python train.py --num_hidden_layers=14 --hidden_size=192 --n_experts=24 --experts_per_token=2 --d_expert=128 --d_shared_expert=0 --hidden_act="swiglu" --moe_layers=[1, 2, 3, 4, 5, 6, 7, 8, 9, 10, 11, 12, 13] --router_score="sigmoid" --normalize_top_k=true --routed_scale=1.5 --balance_loss=0.0058 --balance_bias=false --init_std_router=0.035 --lr_router=0.00039 --vocab_size=8192 --norm="rmsnorm" --norm_eps=1e-06 --tie_word_embeddings=false --optimizer="soap_variant" --learning_rate=0.00542 --beta1=0.95 --beta2=0.98 --max_grad_norm=1.0 --batch_tokens=[32768, 65536, 98304] --max_seq_len=1024 --train_tokens=358000000 --max_steps=5864 --dataset="wikipedia_en"
Below are experts of layer 2 (counted from 0) of a mixture-of-experts language model. Rows are named router (the router's row for the expert), gate (a neuron's input weights, with its number), up (a neuron's input weights, with its number) and show model dimensions 48-95. Each number is 128 + 24 x the weight over its row's rms, rounded and kept within 0 to 255. Numbers have three digits each.
Before each expert's rows: a language model's description of what the expert responds to; "mostly gets" lists some tokens that are sent to it at least half of the time. This comes from a sample of Wikipedia text that the model never trained on.

# expert 13
It responds to: Adjectives after determiners. Adjectives and modifiers right after the, a or of, such as United, South, National, large, ancient, first, two.
mostly gets: " United", " South", " National", " new", " American", " British"
router:124120129134102112112143126128116125128139100134136079109137113156087155152147124132094120173136146123163115063095131127121134123099100116155123
gate0:115117143131136148147095113153127130108105149110118142104124179139116156134116107112134145133130120193145136098097143146138140117103110121151146
up0:119118165121120146139128100162154113132130102158130166107133139135161125078157102098158133085076132085168101160121114174130117126105138141130116
gate1:123113139115135132126142180149123143160149116147104083140156122139156099155148106108113123134134099164135133094143156119133130081145125106102156
up1:124160163151158088153141110103114125169077174128114141121145160115115160145138136156128154122095130130093117142142103126111122112125100136127132
gate2:127127138167144105087133111122127141148151133096099137150120120124116140115138131109106097130101121103119119122068168139163140181076129112140083
up2:131170124143174137137126155164123114147146162164156076124132099171162197123128125143125144153162143136191117151145118119105189094104143175109123
gate3:108142126138098162114147151138142095125135133084126113098108085153156173121142140131116071159138152147056182161163126119137087107128136148087149
up3:089127110138139130139119147124142127155125109088140098116142084123110124151183116139134125130126152095146160162088145140151140109143183149063154

# expert 16
It responds to: Word-final endings. Last pieces completing a word, especially ends of names and agentive suffixes: sharpshoot-er, Whe-el, did-n't, Rog-er.
mostly gets: "ker", "son", "oo", "b", "cher", "kin"
router:128117131106113135139113115148098087162153129101168128144178129119089136145124123133129143141121126093147098128110110123114112164124123096150131
gate10:109121143062121151114123119143119154177132161107118144173183090129096133129125130118142191156129131120178121096136150119113155102102107091135117
up10:112115099133127166094134150132142110153115104121091133196163084117161131100182117093098170150088102141085146092075157145120114131171147149114135
gate11:139090132092120173165131158142091106169150126104151125135180124149097144145110091125113133123074119118125107148123120146131123137129148092134140
up11:097132113185113109104137096145119106090141142147126117149148162126112149160128179090102144137103101105128161132120105122143086139154132137135106
gate12:095136145137106131068050161103095139168139163128135134172100151127132140115094138140135132111120174148134192090128131166137131139148128128087128
up12:105109159119146113111139162123128146117102140140090123115125094084105104137142157137118134124103092116154133181118166080113108132129147124125093
gate13:106149128168132166096109103133104118094149083127108092131127122113078142166132190144137136098130104110134120175101073153170103145113115075128119
up13:151125094131129074150116108170092155100144145121138166147126132116110119149133113126120112095120110114125133069111127111142144150148131094108135

# expert 11
It responds to: List and table punctuation. Colons after labels in infobox-style lists, leading list dashes, and pipes ending table rows, as in Treaty: or OS grid reference:.
mostly gets: ":", " :", " ;", " /", " –", " -"
router:139153116119116132095141109143115122130113111169140153121102134087092117118146134104109136166143167114149136139101167149132145140120119122179077
gate10:118112143133108119141162114141165128126098116129106147075135197118122146153152096145135124132118142110132161092123164096153113170189140170154122
up10:141108122112132130093136133148132110130153115184097129138138154110109134097097162141127150115103164107073097165145125105117123132112135124096114
gate11:095118169151102130089098171175118122132131096101150117158153067143099150137118145109135125110117113155118118134115115148118111186143090084134144
up11:116138130113110123170087122082132145181137124119135179094127124145113099131131140170107125112115166142116151169127146080140145086107138143128126
gate12:132114149153173123132129092115160122103116111115157150142110143100124105134132094089068131145110096177134119080176100106125153165137142138153189
up12:166088088156114119121108150106135118139148140135080186136120128107108118117139139123142121100108161128136138134152143132133082098181131145133131
gate13:125154091127140158138128143149128104124118154116153125096137131127118147098152111105112156153137126083085126158095129149128105101151090122112103
up13:140111082134128121126131141131144133123141172129144101082168137128123106113143120095121113134107133103102162125097182118163095127137108140153134

# expert 14
It responds to: Inner syllable pieces. Consonant-vowel syllables like ti, si, di, mi, vi within long Latinate or foreign words: tra-di-tie, cur-si-ve, dedica-ti-on.
mostly gets: "si", "ti", "vi", "ci", "po", "di"
router:099158127134081137133126144104109101142163122169159102114109138122149161146120183125073123120137122138147070124142110098145152123133104127132131
gate10:056156164150107138128128145145123147122145117105135135166167111171117182180115118131125151148141153122174133117109148055179104147107107125136119
up10:139107119123140103152164104120138129123142140116180087080142135088170113100112163110136102110155118093121094144114131146130134126088115153132137
gate11:120111112107130117115120099085119164145156121088100149131155130154103121155120125136082059142136124106136097105142122158126132131151081155133114
up11:136122061087155102129136086131154097110148140118134144108091204137128098162159138095142119104129103121200111154119093106120167125110120121160103
gate12:121088125102113085114158113120133104110106073135119139094136129137135152096118156121126125125151181148112108131115104124148159142118127108107158
up12:129100163108119131113095126091126176162095133140112152120119139122142132123133071125109166145124136120116136148163129174134089184124141172113110
gate13:122117144113112139156141117082151119106094147133188146171157141163160118137120142094077060162173126157148124139120202112109133079111123121153129
up13:112153124125169176177127120111196091115137117128151123114132097126141149122178146124121140163127146151146131146121151095189102122155140095120097

# expert 4
It responds to: Line breaks, table structure. Newlines, pipes, dashes and colons that start or close table rows, lists and section headers, plus infobox labels like Preceded, Genus.
mostly gets: "\n", "\n\n", "\n ", " Candidate", " Preceded", " Genus"
router:132159117154066110142128096115122152134126081105154101175133104145104156164150152140140083129165119094112104130155159146132181149120136145185075
gate0:178127106107127162137090113122127137144101097115120119124125082136164102160122084160155083122154110094095121131106127139098100109157137113132138
up0:128078138111167144096123127089152140143136120139163074112128143148112132149123094140149164151137102121155158148124123151096097097119129152096101
gate1:142088118095112077130100115145152177104136132141166145139119108101095137131110121146074125127098120095098083127118167142132140173118147146116106
up1:138173121117153140103179117148123105132157166139122094091109113095084095133138093153155087114085137140123140095137152134085148121159110135123103
gate2:125153122136099155115135143171129159138111113117094132163128084117151109159127157183137115122139086104149149092128096129147119117123122164149130
up2:146125159170144124116107102125116118117141116124148170077140123106131121120132098117082123130128123096093141111135103138080110179124125190130147
gate3:132105134129081111175137121134152148129131130133140147129162121106123133110104123135147140159142135163123130156125069120137140131118145147104078
up3:135120161109157092088120132102141144136113110122110143167145095132130181116133114113151127089124157105132079151128135160133134113089143140136090

# expert 18
It responds to: Places and nationalities. Country, state and city names or their endings, often after United/New or in sports tables: Canada, York, Ind-iana, Wars-aw.
mostly gets: "ya", " York", " State", " USA", " London", " England"
router:180149073147134109160157172137099105104161113171105139155150118107092136158097132137111148121116171122145131134121140157119130114101153116140128
gate0:114092109094115141156126158141128073149152138112109162124122106128126136133080117158082132135090120141109138139089097137160122133085105138171173
up0:109137081107091119137116159110106101085122138127110129168101110105091137118116155180153099129114112135127136120159112081154129119101137114078168
gate1:110134171130116125122199127178113133125110126157134153128092197149090061128128115147127125152078129109100081128081135161108129139146108131138132
up1:130141149163196136121119119129090131153114073165145116135146123097121156144172145125088097161127109137119107127138113076153120133100138162098102
gate2:142146101126137143131113127149140109118107117148094117134153089156165091118104115143135130140171172105150096110152173139099110090141106122130111
up2:098121111123169143155154206137121067096126130122084118135142151133127114114170132098146124126145157156090072112149186127099131109169138127112123
gate3:135144140137171155159135108107124119148148133096124151142160121171134171183108134129096158087132099087146136141113076102124168167131121126154113
up3:096091171088120106117090115167143108142120137134097090101144105086163143156146149143106124159148119124124154152083150110117137134131156140096130

# expert 3
It responds to: Sentence-ending periods. Periods closing sentences, often before a new sentence or paragraph, plus heading equals signs, question marks, exclamation marks and quotes.
mostly gets: ".", "!", " .", " '", "?", " ="
router:100181094141150162198127112126109122144097150185104135080152086141114153135118120120111125160120119128149143134140138149144127121129150151136148
gate0:110107147108097096134128129130155160121156127130143155159080133109126149115125146148104099149138147123071121091176101152141133154141108135121129
up0:150153104127124132130109079137086168168119171126134137132079154141128124141109131125089144115143132131090143128147122172106138142138119141167117
gate1:141126176131114149132139120146117096162131110125123144087127131145138143120090130087096110079127140162137109142112123142093121142132133138136116
up1:117139140149131123160135193159157124152148117105130082160146099139098140132099166186120148111098140150151145134107159124115140126154136150132152
gate2:146134098162118124141153120175076126099145147112137156095143128138163171145133134125143106146160135150120092111135113110099120122139098148147123
up2:098143146119105111101106137115169090175112107104126085145142153149176132103108155138141130147120065094101141149141131110157152114156212115124146
gate3:128109089086147123160121132132110119089059128110139139141137112121143096166140123114120118127115121108120140129125103165164130121150134116085112
up3:128110155095111138163169122086145105149110106135154146154098153125082133127109173146108141132119116100131141153143145119118136143113132080116123

# expert 8
It responds to: Possessives, determiners, closing brackets. Possessive s after apostrophes, closing parentheses and braces, and determiners like a, the, his, their before nouns.
mostly gets: ")", " his", " a", " their", " its", " her"
router:108146104129110122177167124157132115132153098125116095147179108088107131135175118096127129135141134114151156152111147110104112160112123166174112
gate10:153107179118183163078118083181146090138151114145127089143120104094164107158123111098122117081166168107122157143142112142109162140126142143148142
up10:081090145132152126125134077146057124120106122102125106161132120105144143113123105109114126120139144159110118151146116151137120128100149149123154
gate11:087112123160093081118171103144120123121109150134137125125139175138091113111161124062156131110149115118110139151159113124121106144131123108124152
up11:155098138140133116106098176134126117142151122138097126140119152154110146162111150131131116134153138142109101134117111154095136110143156162119118
gate12:100131132140133127120101109112117123143125117129127114138146096141098111125093109120109146116147133139115156166130122133132099152129100184170141
up12:117126135116106171117140147109149130109105127131078131129122125144108095134146105091100123156132156126143104101084109126148156129114125095126145
gate13:118098122106137147150152151122159121152135128143121147130154098126088149145125126135100135142175136133141123174126108139164168129145144164123120
up13:149135168105137146146136135135154156098134150096144114158091077073129131148158105144129087154071113147110145140142156107112075143102125111163149

# expert 21
It responds to: Commas and clause connectors. Commas after clauses and in place names or dates, plus connectors like that, which, who, but, However, Indeed.
mostly gets: ",", " that", " which", " who", " but", " and"
router:101167137102130156169112109176118132115092149082099115094152074139156122125118089116067111121140132149097134123130074130151154106126116096097110
gate0:144113106099130114140149072141136060159119146083131137143134113148143125106165162125106158148127110085096137159105134138161187154133157131090128
up0:133110122129116149158123107152118115147156113147129115170063119097138151095134153142112109137139097161118149140116109126106105112115133148136131
gate1:139104126159116147112118162168156151147098156121126112089181102184118112083099121120121146117155144151119127107147092189125130135099110157159136
up1:084094156109107126101143107098164114130123105142121141111115128139079192177120107138135107102095128154140100123119083133124144133113136132089126
gate2:116129144153099099141120079084137115076127113094129133147126168118096141101116103070087130116122121149156142196140119146134148144144106125102131
up2:128127143112120110113127120151085089115104123106106099124093155082173118131132117125118151148126111116099115129127141130122160138133089118128099
gate3:146112131109124119152135159154141141078121153143145128114136114153128116154179104134135137119164200125124130133124133169127178138151116156158129
up3:131135115133113096133142093143180126127085140104119183098153127105135090138111120134161103145100173125124106141148146127125128134117103119134115

# expert 22
It responds to: Personal name pieces. Common first names and inner or final pieces of foreign personal and place names, especially Slavic and East Asian: Dmitri-y, Yevgen-y, George.
mostly gets: " George", " Michael", " Peter", " James", " John", " Robert"
router:127137098109113110161124142104106114144132072163141128133112140147107142135156122130105132154132174126149148144125124136148152135113129149145081
gate0:103149136145097130170120125129110103153125133155174172123105135170086093105116153170083142143125157126091106133160100105171127075108098127139089
up0:124125129137118105134130149088150120152137183119107125139114132166120072147163150140130133116129118112131145170104166162158146102167121136138164
gate1:106124102142110115115104122111126146150106113147125128129132162151157125136111128112148121118136129129144143119137135109147143134159088156119135
up1:122141074097125077113116125116076150127119095134126115109143133115171134174132135105122133156132125108141119119143140100139130107138111139150151
gate2:088111140114126088139131085110106103118109119129101112119128154150180125162160095144106137125163105156134180117166098121140093147101121105124098
up2:114105147142102142153138159111112093111116137150164116155116102144072085083140151129112130153116144128126100125108138165137158087123127117118175
gate3:153124119132088136160130122128159101094136120098166119116131130094133147144127111134128106132133140118155109109155114136121135101115156128163096
up3:124121126088103104117126150134150108101100098114085126130094082150116113149123128131134107176150151137132125161112141099174143168138079146140149

# expert 5
It responds to: Table cell separators. Pipe separators between numeric cells in statistics tables, plus semicolons in number lists, degree signs and unit symbols like km/h.
mostly gets: "°", "′", " $", " 0", " there", " −"
router:155090141130106129122098158082105127139097139135163063133142133142153137147136110132136122105147107154163152083079107153132125158149159083154114
gate0:140167140098116132152108121134118098129101134145110137135136083160096115120099133099117140124096161140080148097127163123097138127172125117145149
up0:147132179135132128127117133099121089136041146132114121129147116151161147136140140083121111126103106117071139128129186148129110158167119151136126
gate1:122136125148092111091108108088137105158110128142138121166112133121104157151162101095120151115147108135109147109139145090140106110149095123185147
up1:134142175131072119132168151156128130149085123147138120119114156123170108133136163147166118173143170158136178138122080139200112166118194113153146
gate2:119104164120135148137135150086135141090154091094139131116165158136107168116117122082142123114156125160110131124154103119093151135126149145153108
up2:187122111140125140127127145099121194111088107124142072164146106133070069130085132148146101125112127178135111111130128191106122103137109151152131
gate3:145136085138123128158139098088105142126141194103129171102129123144145108142115113122147153157139116143086136119117114135154123157142075132122129
up3:107108081141133137106127134138095102119142124123121109108096079110167120150154058134166079131150103086112156137108129188127162158144127138128101